{"n_layer": 9, "d_model": 224, "n_experts": 64, "experts_per_token": 3, "d_expert": 64, "d_shared_expert": 128, "activation": "swiglu", "moe_layers": [1, 2, 3, 4, 5, 6, 7, 8], "router_score": "sigmoid", "normalize_top_k": true, "routed_scale": 1.73, "balance_loss": 0.0199, "balance_bias": false, "router_cosine_scale": 10.0, "init_std_router": 0.0318, "lr_router": 0.00057, "vocab_size": 32768, "norm": "rmsnorm", "norm_eps": 1e-05, "tie_embeddings": false, "optimizer": "soap_variant", "lr": 0.00316, "beta1": 0.95, "beta2": 0.99, "grad_clip": 2.0, "batch_tokens": 32768, "seq_len": 1024, "train_tokens": 314000000, "steps": 9583, "dataset": "wikipedia_en"}
Below are experts of layer 3 (counted from 0) of a mixture-of-experts language model. Rows are named router (the router's row for the expert), down (a neuron's output weights, with its number) and show model dimensions 0-223. Each number is 50 + 15 x the weight over its row's rms, rounded and kept within 0 to 99.
Before each expert's rows: a language model's description of what the expert responds to. This comes from a sample of Wikipedia text that the model never trained on.

# expert 1
Description: Single digits in numbers. Individual digit tokens inside dates, scores, table statistics and codes, plus spelled-out numbers like three, five, eight.
router:30 27 53 84 52 28 51 26 50 41 47 67 21 52 47 61 42 72 34 67 50 51 36 73 51 47 47 36 25 24 54 41 44 74 47 51 43 51 48 09 38 62 41 58 52 72 41 76 63 29 52 48 56 83 56 67 32 69 43 62 41 23 51 36 58 46 49 52 21 28 49 42 37 44 50 47 49 31 29 26 47 59 48 36 56 18 81 80 25 54 26 19 39 69 59 57 59 65 34 74 61 43 52 58 55 56 55 53 75 52 58 55 60 71 45 46 59 50 53 49 45 60 51 71 45 18 46 60 58 53 75 45 62 58 47 42 46 75 60 53 55 67 31 43 51 43 48 41 63 47 52 54 49 25 32 57 67 90 35 37 26 45 53 59 45 40 44 37 55 40 25 27 38 41 67 31 51 51 69 55 39 60 18 59 62 72 44 61 25 56 34 79 49 83 33 31 23 10 30 55 60 48 55 50 34 70 55 61 63 62 59 53 40 53 40 45 54 47 48 32 69 42 58 29
down4:35 55 35 75 52 46 39 58 65 25 74 68 33 37 44 46 68 49 57 51 40 56 78 26 51 48 49 61 51 40 71 48 76 60 54 43 54 57 61 65 47 49 48 66 51 53 13 32 60 53 39 66 37 34 52 32 46 44 46 66 41 55 59 66 44 30 64 57 67 56 36 46 29 25 68 35 40 66 80 45 65 31 41 29 49 63 24 66 63 60 61 40 48 61 69 50 70 54 77 52 28 46 60 55 55 32 30 61 66 49 58 31 54 57 70 59 20 33 83 62 43 57 46 60 63 57 49 50 48 71 35 64 73 46 22 49 82 55 40 42 55 44 69 76 41 37 67 89 57 63 68 49 73 63 67 33 88 54 40 74 69 30 34 29 50 39 67 54 70 49 36 31 70 42 58 32 58 67 47 39 49 56 54 47 45 47 42 93 50 54 60 66 46 32 73 71 55 69 57 35 51 52 80 47 38 26 36 54 51 63 53 70 48 23 25 39 59 23 67 40 40 61 53 69

# expert 13
Description: Digits in codes, candidates. Digits and spaces in phone numbers, ISBNs, years and table cells, plus words like due, candidate, nominee, runner.
router:19 24 35 61 47 38 62 55 28 57 39 58 13 40 49 55 31 68 34 36 48 66 36 42 38 56 54 48 46 36 65 47 23 38 31 37 37 27 36 53 63 64 38 49 65 46 63 57 57 17 60 56 65 66 52 59 60 63 26 55 48 55 23 55 58 57 37 83 44 38 59 53 42 50 66 69 42 48 26 22 39 39 44 42 79 22 60 94 30 68 43 23 61 82 52 36 41 56 38 47 48 45 79 55 35 43 39 53 73 78 29 56 50 36 55 44 64 48 33 65 43 44 26 62 41 52 30 56 75 60 59 49 59 33 47 64 53 55 60 80 35 56 38 49 47 55 55 39 63 29 34 58 44 44 58 32 29 68 43 42 30 55 56 54 69 20 38 67 53 38 58 33 63 67 54 56 51 74 64 59 39 40 19 44 37 55 56 50 43 58 44 73 68 73 43 31 54 39 50 39 66 67 44 57 39 86 48 39 28 27 58 59 10 41 51 33 51 84 39 41 67 45 24 50
down4:34 50 61 42 34 35 75 62 57 61 57 53 53 00 64 62 48 40 85 79 65 30 70 51 45 57 43 31 65 65 61 36 37 28 53 25 60 30 63 63 46 55 45 23 60 71 72 56 40 52 46 45 56 50 59 61 59 59 18 53 78 36 30 14 58 33 66 21 53 59 29 37 24 51 43 45 62 54 40 67 31 23 67 63 26 55 63 55 59 39 56 55 35 44 35 42 50 62 89 27 41 58 52 52 50 49 39 59 62 68 40 43 50 50 33 44 42 68 39 51 36 55 56 50 61 36 23 59 26 54 39 34 35 64 40 24 36 47 36 47 22 29 63 34 64 58 68 50 25 46 40 27 29 33 37 42 64 53 52 66 24 31 27 46 55 63 33 35 28 54 55 36 49 58 45 59 41 49 40 36 38 44 66 70 45 37 59 57 51 61 43 63 33 45 52 58 27 33 36 23 41 60 57 39 55 74 37 53 36 70 83 37 75 26 56 40 46 80 40 51 63 55 69 61

# expert 62
Description: Table headers and fields. Table column headers and field labels such as No., Apps, Turnout, Length, plus digits and $ in tables.
router:41 28 64 52 53 43 45 50 57 25 60 33 26 57 57 53 28 60 71 56 55 71 41 70 23 54 39 16 32 42 40 36 58 58 39 47 27 67 58 42 67 76 70 57 42 66 57 61 51 27 61 66 66 82 58 78 42 58 24 37 66 44 47 57 52 65 48 46 30 27 61 66 57 43 64 77 40 44 29 34 67 45 36 46 61 22 51 58 26 70 17 16 77 52 46 44 30 56 40 77 32 43 51 53 50 47 53 57 67 74 67 50 41 75 64 55 46 36 38 72 42 62 52 72 51 31 57 52 53 53 79 71 63 33 25 58 60 71 56 51 37 61 51 35 38 54 51 47 44 62 43 52 35 30 56 52 29 73 28 38 22 80 44 48 42 36 59 41 66 58 38 30 38 69 47 42 30 60 68 38 38 30 39 55 54 71 45 63 43 43 18 61 39 53 34 61 34 35 48 28 76 41 48 45 36 61 37 41 52 17 75 60 36 78 60 49 46 80 41 34 61 32 56 36
down0:68 77 52 33 37 78 53 57 40 56 57 58 26 39 54 73 66 34 61 59 51 35 52 23 61 44 59 59 82 54 19 35 65 43 45 56 59 79 75 57 61 65 55 61 48 47 54 74 37 61 21 43 51 32 32 58 48 73 84 65 58 23 41 16 49 59 48 65 33 49 48 83 44 46 57 76 39 50 54 62 66 53 53 54 38 35 30 51 74 50 59 54 50 60 65 42 42 54 34 65 43 37 69 67 46 42 36 51 41 48 20 38 79 61 63 58 38 30 52 36 53 58 46 45 13 41 72 74 41 43 80 26 48 55 42 53 30 38 49 36 74 42 51 47 55 71 51 53 42 29 48 65 32 23 42 21 40 47 17 55 39 39 51 47 42 16 24 34 37 31 36 42 53 55 29 50 74 57 57 51 58 48 61 46 33 46 55 45 42 39 25 57 38 50 67 48 55 31 38 59 60 70 74 46 31 71 75 64 45 36 41 48 48 86 33 31 18 43 42 56 28 35 56 63